Experts of a small language model: a variant of Adam for the experts.
Below are experts of layer 7 (counted from 0) of a mixture-of-experts language model. Rows are named router (the router's row for the expert), up (a neuron's input weights, with its number) and show model dimensions 160-239. Each number is 500 + 50 x the weight over its row's rms, rounded and kept within 0 to 999. Numbers have three digits each.
After each expert's rows: "mostly gets" lists some tokens that are sent to it at least half of the time. This comes from a sample of Wikipedia text that the model never trained on.

# expert 12
router:612500520514433624454495556494511561514551530503408495497460527553698477483456531466517503456553475496445549537509568429456487492536513549417563401425475501544550522629490567480490493512513585395496531517470467527460518490508524497488481454
up0:469483502529545461561491525494446426510599560501507546556396498560522477569462539538508542436471571461507433554521475508487485461528467416515536378475488587437474508538446512570520579590505547511488450398449449536484563484474478515524478455
up1:538519499513432537375488515461528504505489447451540525540504428525499555567480497469476550480495437497454395556562546556516499420482509413511516495577548553544510470508457544593530390533564481526582507472476493469485531501515432456558489481
up2:502409488543547522490460468566444586559556475581479534549492437509477486485501468598523485449513482505434433608491466423481447497464545474536562460463468439538531452455425419453505437475613511470552627451535578474515460484422498480463591435
up3:514537492553506473593563523319489442451496462571488514336530400514482498477467493493521549501424529459531486536544563491460465500488539432523437469489425500546533451511511474434484569516474520443489490426530624565497546512492499425563504507
up4:394406502536550503432499449487453419514478586461499556495519461606483432442569504526503484532470422477505544497492472515506479535516421552443456564539496482546429521536581533619565557459516502453480437519455509611488575504490436573552560483
up5:512512368524492532449582559593473472521504433483502464634490494430508521519517464550471492520514465505420469511524527470541519420493463508509550591423533488503522575430443549434437583629466532524476501487516634491463484453503434476539374475
up6:550416516484532484562463449475519548457573549477534565503527563452530512413593499526510480459486462501489552524512581557485456487502563425515325544492477440498399451485554483519582532506452469449479504475612453552562522542490549474469602452
up7:531486436526565427517481582547463579516508511514556501466541613477476484482525427501500458501495506448467498437519405566557489549524508591502496473484457458415526623442487536513427453405484489488523523543541484495446479465497504533525462417
up8:512566471457533484533518429482518454428552411489556501555532481474493533518539499561443582549516478439499513566518461430533502451425570415510449519513484455475429507435519506577387507470551469541488461578527545442489566450546422402509480446
up9:507586475468490472470413522441532553399434449527502456481660554499483554562421482492447605587500494557422428471513495564536483514558443505551441488584521455498414484503429496473493579526472524532502487563484445527469539523565420488530415480
up10:491505391504523500443536456494528555496554522461519490396512561462502521475551470458457513466471590545540608578582478523454509519491440478484549507619561560456459555500577434420406536478484504551587476540473495508563495424554463522380528425
up11:503511520443445540487532559485396521582509559454456525523478590506462542462424487449524503426563479635440516452466535574465495590568476516450494507556477429479642424469420454532574533436503448506531553439473499478496447464579469550468590447
mostly gets: " BRA", "featuring", " ITA", " ENG", "CHN", " |"

# expert 28
router:538505454558493406414510483506483555454493533377511476511550551520480492497593561495535511485525572397557432594562589525407455543524499498530476504547503478519546511498588531500437426594439493544486492543502469500455487677356496498518519470
up0:423513477457502524502549468528537658592502475520492424503543426452513464491543550580492508505545402480404520513500453496466520536512445468443497472501399601437546427589493454412546495539488512587438525531525527511498450493505502533411505541
up1:488509526507504648524537537469540498634470500502481548501460575452485426480517515496510543519490493495600434490510465473493463510444568475553437480548449556600524523462471476460480470454468380545469519561480484499463495492467423501427514569
up2:528515544573442474534523419537504521473500495487463477522578490553470495528419549518523382586548492529523422484518475523501512552522467511470492457448460526474486522502499455441470508533458486547397478533520447555507482502524569568547393543
up3:373509442499493574519477502503509552563507428529535567567463521488493385572421461481447424458563497494511504537477522432430446486529456487448512490515446472517539578456545453429485493501538468535507526485649436553530532486564594468466596539
up4:543521405415509442494551471462520499476536478532503422514472532548488542457544597486499542472469402470515482573596436532526483470439546407460531511550541458422454541450550481525430549546478448528578506469485472576488522434485461458493512484
up5:457467501532432486462548600510471488467561483400534319499421474516477513497484489562520529470528444440452569482504460445544402480470435530487530586519545460479418477460467500518511459468533567476526459557473490460510545444523532500515519519
up6:469485516516507490504579553579557476471401459538556581583450578435458526583486454471458519521454513428467576536497539526463509566525391447513526524544552433573484545554397505564422444478502403435470479393497574498447581524474475458452416530
up7:460525419440512516517525496554520499416470523574558582421486551529449476518414428503542480573457494452494563435385427463544528533562509492535465549443501525549484518575481538502540434539552475555455507373525558459523494519520507460502536479
up8:504539521543359495569509475466552473504493634492412449585468476489482471449439479460518514433463534451486481478529557498501584481446524413508548543551440493539488486420498539478529542514595505497550477495593499470538434426479603432450528486
up9:496508504516468504548455442478468534520578508450549484565473493561456428444539521471554567461527537499578440568533463507482576424478505442486543466578544445513446565536424437516513485420559546429542460369502459435439450498505534480422599420
up10:496492483501580556562543580530481525415536520435467536550493422438527449519467512516455522475472563501521526512454564521487574462495564491568546423358521484532554510474574534415412479374501431467496498509439422513517443457536496633412530460
up11:463444553513400564458488425534442530480427552565499404638589510453439335462450508502557458427397530526493546556389511509458467583545464478555459490527489512425459553496479457464502497532454543518551410501594401511501468501441507559528465420
mostly gets: " Candidate", " Apps", "|---|", " Pts", " DF", " Conservative"

# expert 32
router:452482520506419502482499539484488450497515563537453521541536513481643429468519493539556478514425571492469528437477470473446522448504444499470475368447465418483515524441359557452548451379439394483532460478486516487492473557362627466494587427
up0:594489466483506495465463540518436550525421534459525441490484524488526502448594599476417479485616328474465464556543448453434487580458455518555490461462430477517512526478492498517541501475470539448436501456484587496514556493598574464516456462
up1:507519454497447454515415551470506501614402575566505531472487504518505412554537494560455506477588502481452594549493465589528496501521533494505538571418572511581531488489533502457510397490528416654507438533552463483500391431564419525533554443
up2:465585566501484551545516425437473464474467576437498533439471598550513570484502558460451529365485513500453443510494501509461417473447428493454492510614588538388479412476476525562484590438519389427581530500498535558531490469473546443542539523
up3:448483427513584508575512608489543528494515368495503502581570515498519445517500482482354511592513429503473482540532473541524565527454468463510492505516464517507550563590537488544548423510511520505507543438587526435509497546533557532537519557
up4:565489449469490547474563488524578488547531519525600530499501419526532494488458447340535580504527439423431414498558531538488506501490461461450509525498460500520415542586504446529535495522547463499492484477477450551492628494541492456466528574
up5:584554491498564474450546579434441498419523523486642495460490581482505503532513544400482408453473500562492528459465498471486449524519536441543432486445485505445487419525517432495462403500425501483475412569470499527474571462505481552506549460
up6:503476427523545446493498417518369582408607474555423520413495512549466516503485470469503455520428457548453513583438481440501496474477455577540507472478465521617432416416493436564476556522544524508457513474537555435545497437639574488552508423
up7:473491485520403507518519554530565543422487502511547503483533615453557464431613457457613539373525531499559587510600449506448433600460509527513507541477461527446483435473511530408547555502494505406563552560449506448539487555527533470431526542
up8:522522542425526432498525630418555531538491558487496564500491526492497461523448522476509481522537547523463507475479545553650557486488505518556499426420508468477583503484470530467412497428439443573517559554567476470474498532554502493486497510
up9:492496436512562377391516381532441481491503463506605448462519492478517614504532521530531506465489585560486564440572521520446481535517541493508513553458500531428478522488546471557542507617510521558471498521591483478551486463537466445512441540
up10:537528439452480402457558458527563553423568488539507520556603425458450531544545412484523573558442474495518548506510544504496416533527494578512424531491492499513539561391493461519554503507537517486454514389526490523465527523409500497504513439
up11:489504397391536496556493556519526487440515494514508488520502476484509495522538500458513508539473514505618524556456547517460508493421535508486474568485469553460466565571489462469479498570507505490569483575595552591586490458552496556463408478
mostly gets: "---|---|---|---|", "|---|---|", "|---|", "|---|---|---|", ":", "\"."

# expert 18
router:570507446488521477531505466556473510530550510491497525542572575560522536497564492472514535461502412419486510434536518503426502475548484521480460537498529572506531494536466419401547493489550501531522538497548456561596508586601513436468510433
up0:502414493491643518458519527520550407463445507425484473540500486547528542515522452499501487431511513493491540493556440523510563543488510514504520546575451561441533540517501524365516526553491527508540469508451466490548577517420476576494565484
up1:592515559571449456552457540451419486473484490519488512577446513449504507450499543495552465521447561439457502577486481501510479588490455458444520433540561573416450496522503524554498493481482554571547482542440439484469444468556490524603558576
up2:528458538546561503472473481555401494519528444536438563584598462453511513468513548490425474521553435560483565565471474512514457616494460600592502457485485510521520431547572517581543523550514404569458455549540479490452528422498440553494472547
up3:585412446543632480480520560509545513487487407532471523559455421506433509421571444567475486485541541442577489517423459581614595511496577383477426598404549499531468557468437493509521447548517504511539431564411452528543389499483457514500504419
up4:484537581507430459459467536480483402508537533479593480553524435474469545480500458579561488612541532450493464530505450570502466503505451464430500474521472517594436488524445477560475486524568537502496460528463611442539453357462457458436492514
up5:509657447492508507488581530341549394534454524557500548439468532438474493530473525479584512556432449608486427500512493523577451493497509493508551456505501497573436569492544441556471525546463441532529459497421506579521554487472536425455544544
up6:585610539487481496556470598491496445634521518466539516511511507555514567517455421516598510516459420478488451522561488468493498493518574605507503434506507400521471497477547470539436462448527391478477489436543498565551480514513524519545447532
up7:405623493456494484529523504513536526496464535464551532462546325465452542438414508564527536615486571482462585526428489505525483370426538538414442457531497570537425440489469497526527483495554545502504464494485541547445579454426588461606537441
up8:484468498449472421542541486505530532530485519564536553526538483510500446513465479501433510486508444443546383520523537482419442585485463473435485372509448507481481466449511474533474559454603525522591580514523467589539524577521444421555469571
up9:401498499424452421492447563502473393512440484565466422458460440479543435547472553455549520476491598490436585461535547465448442443470582407540553478470604488496537513498550531509505443492498578507550469592462477632467523453576551571438500509
up10:449471380577560545396513499460550522450555477451478493498553512448492460564458451568464504567416427429498492499408527364483552480513553522546502510558537405505557478494558476534455532397433484525530558401536482556457483534525519574478473493
up11:415405459503522473535480528439513364475488490440497527520426412550509553594497580442518538459439514446547472508542412457616620488508482572512500458490443582551486470554517504545505468537589531459588473540478547481506500506373485520490562489
mostly gets: "_", "^", " Since", " multi", " growth"

# expert 13
router:495494562574497525489548574508487599583494439541440496505471543484537508465536546555499454492547587579527498456476386478535523457527530528567434562459474505515470457432461497560481458609525600507562420493513499467571532445545573439503574447
up0:482463530502563616439543502527486607461515449519450541503512547590567538529458461335498515502502482512513504471497494527562441539553508535438568556533445494408509528423531599474451492510482539484507516500384468568583518459487411578498487444
up1:465523469391599515471528466477506442485329586535517569533427509554504483543520476468508460477485479508425502474503511487488447570463478464481575451449468480426597525528441484478494466533489443580430451518493516491464438416441595492427523498
up2:469478464406470489540527499496460470511553394480591482544492514522435533546404428536516543429500456468487446519485560555409510461532477475445467492558463538462556497578457433592521448477396464483582632443555405506480486520445597493556492466
up3:450519466479526504455513400483435562517545390433546522484518520496474441497520473503525540454383524399457508558468435530573413550454570455465518517420556414529433545509490444542434496526525461507478500496474423557510520555561449469542496448
up4:475544564523531501550487427548433552504425462562426517453477467579532538544458429442590549508541453543501530521525507471558468563417492515475557452560526507477424458456555441311443498509585448477484484500508453549457469491500498525465528415
up5:545477587488518459502453441524484526436441531465494510475546518532615545521396490503460509516534493575468457541496490509517482631547523503547541439528537416383550484421447430544516437526567391539401512432615455564373461601497503513560500483
up6:472517472558566504488488467428539543487554532480498588488560523500507556493575481494609466562491540501585544525562494436557566433502521508561491476475486445490499473565499575486527532513489514621505443582448443423487445439503427478486451457
up7:500494585437482463529527468455454484610397504492469386487468516568505457464548551497520538430559424511450499440455500590366502534501483534504414451528452525543410592472463436509400423605499536464459444509536555521464572532451519502510486524
up8:480491450400550447507475478474543520534504458456459401549520512468587514540478522501432443470551508429469505550563524552554523538589576486526426525479452494477450560530546524490513508504469511624511539445417480460600454480485426545517577528
up9:498497505407494374541513503530385501504464469499488599402503482583567408496467450494451469542569481472531575443543516515441495443497506544492542424541488488385550476521564550616429576496526562533484557456480497484471402518581520592475488534
up10:470515529542490433566505552498414506504530397553541490547524394446524487450513445566456518475486456521521590525471509512517560515457430422570495488498444486428526403557533483508520515501406429494428579461469438531528536525406372376538456478
up11:458548561531512513478484537487502432559438490495558627518495522455479541477497509542499434443554527391474463487516464553555527564549509568472532529504486592534481525514482505549460577514479521529512501537438533505477433464527480619429540533
mostly gets: " North", " The", " South", " British", "The", " the"

# expert 34
router:521542422474413471480485564482485509484464469515501519386484555518463580443437448506525555437509586540520527496382518473476538493493510532462550574515493558485427550540400591393498435491508492425447558442510548495497431457497536435470446491
up0:485487482430546447577482535524490552431481433525455418469562515503494566512528479525535538464461510542509619468571495511493454607562528491557355410629450543496494450506411523542456439489462508516520527456555502527447574560469554491521519552
up1:465475489472531578515525506517488508534500544546471543417566528540461459524452529506571451467527463511645429535436467392408498497492600565506507426511430505500540490557521446498486515466497454497521532547524569488489562490492463478415538600
up2:424485461457506551519541583515476502433566561456569531431390437584576474540468493523545511527558519527455507549491584475343603496514508558520521564504534440388538525512487496508490462420447500560509551415509553557497455326548459507465535524
up3:453484483465498397592574499499513484436553485541559444529525494495480570475510520500479482620525547557551625566476446422461416491417468525418527568537480571549564569541541489518511624432476588444512452427540484500477487436478470422455453642
up4:497508491449555507547490588477557555620469550511410563490545452463501479480499446504451408461543513446504475508500530540427539485492487472713491510466478500388577496573527543465399503545478530525519433435544423462610516530431557449468508572
up5:479472514460548498523542603497491410534476529462588561409522525527454562473489482567508417608428467419509603508416435594529431501541491479509439507559582439496511555406507517540506566549493496500468523430501553552552459482513520489500500511
up6:430556624425505503510421454540500508418522428518557550517471520490503570480561535448411553531543499468545474503492507531475617522515579445379534539433483440390513552555597490498425467505423451480574528433464528575484633494454445538432480450
up7:401434522477507562553504518494498524530471462560475502427529409449533483505427441500449534568470486560536441551543501504474469565550471518459515404510565533438446530458494495512501438496598426526495480411407473522428468477564449500527506400
up8:512467445573488492443535533543528459572556565505518555395415440463464417525476519427539524479534436567500541481502532481433555497461518455497507542438474553524595475568514541538418512391411420535475492537564483383603520493443508547485543519
up9:508495548526432477540535554590573548486558493475454442518494476503460433532536506540563473457563441509509581446444520539526361454470443582549484478450541566473576492542511530551484485503613643552498541571588531513467486447408533451550552545
up10:493513475457424519472536479588477479483443473448451495560554525475502427503585583567568512497496508476488476481484455587511483436531425434521494545504529528500501484436548517512522578403536567546493520504484591547520466577482442406479563452
up11:458409424475497483528483517492487524477625487455545496569507433468472412451547449483358513533422492463460495600590526493601538596598590501601603503515530520395485555548517579616560429530476537472537559494514414514501522521463417422515538502
mostly gets: "″", " This", " However", " It", "It", " it"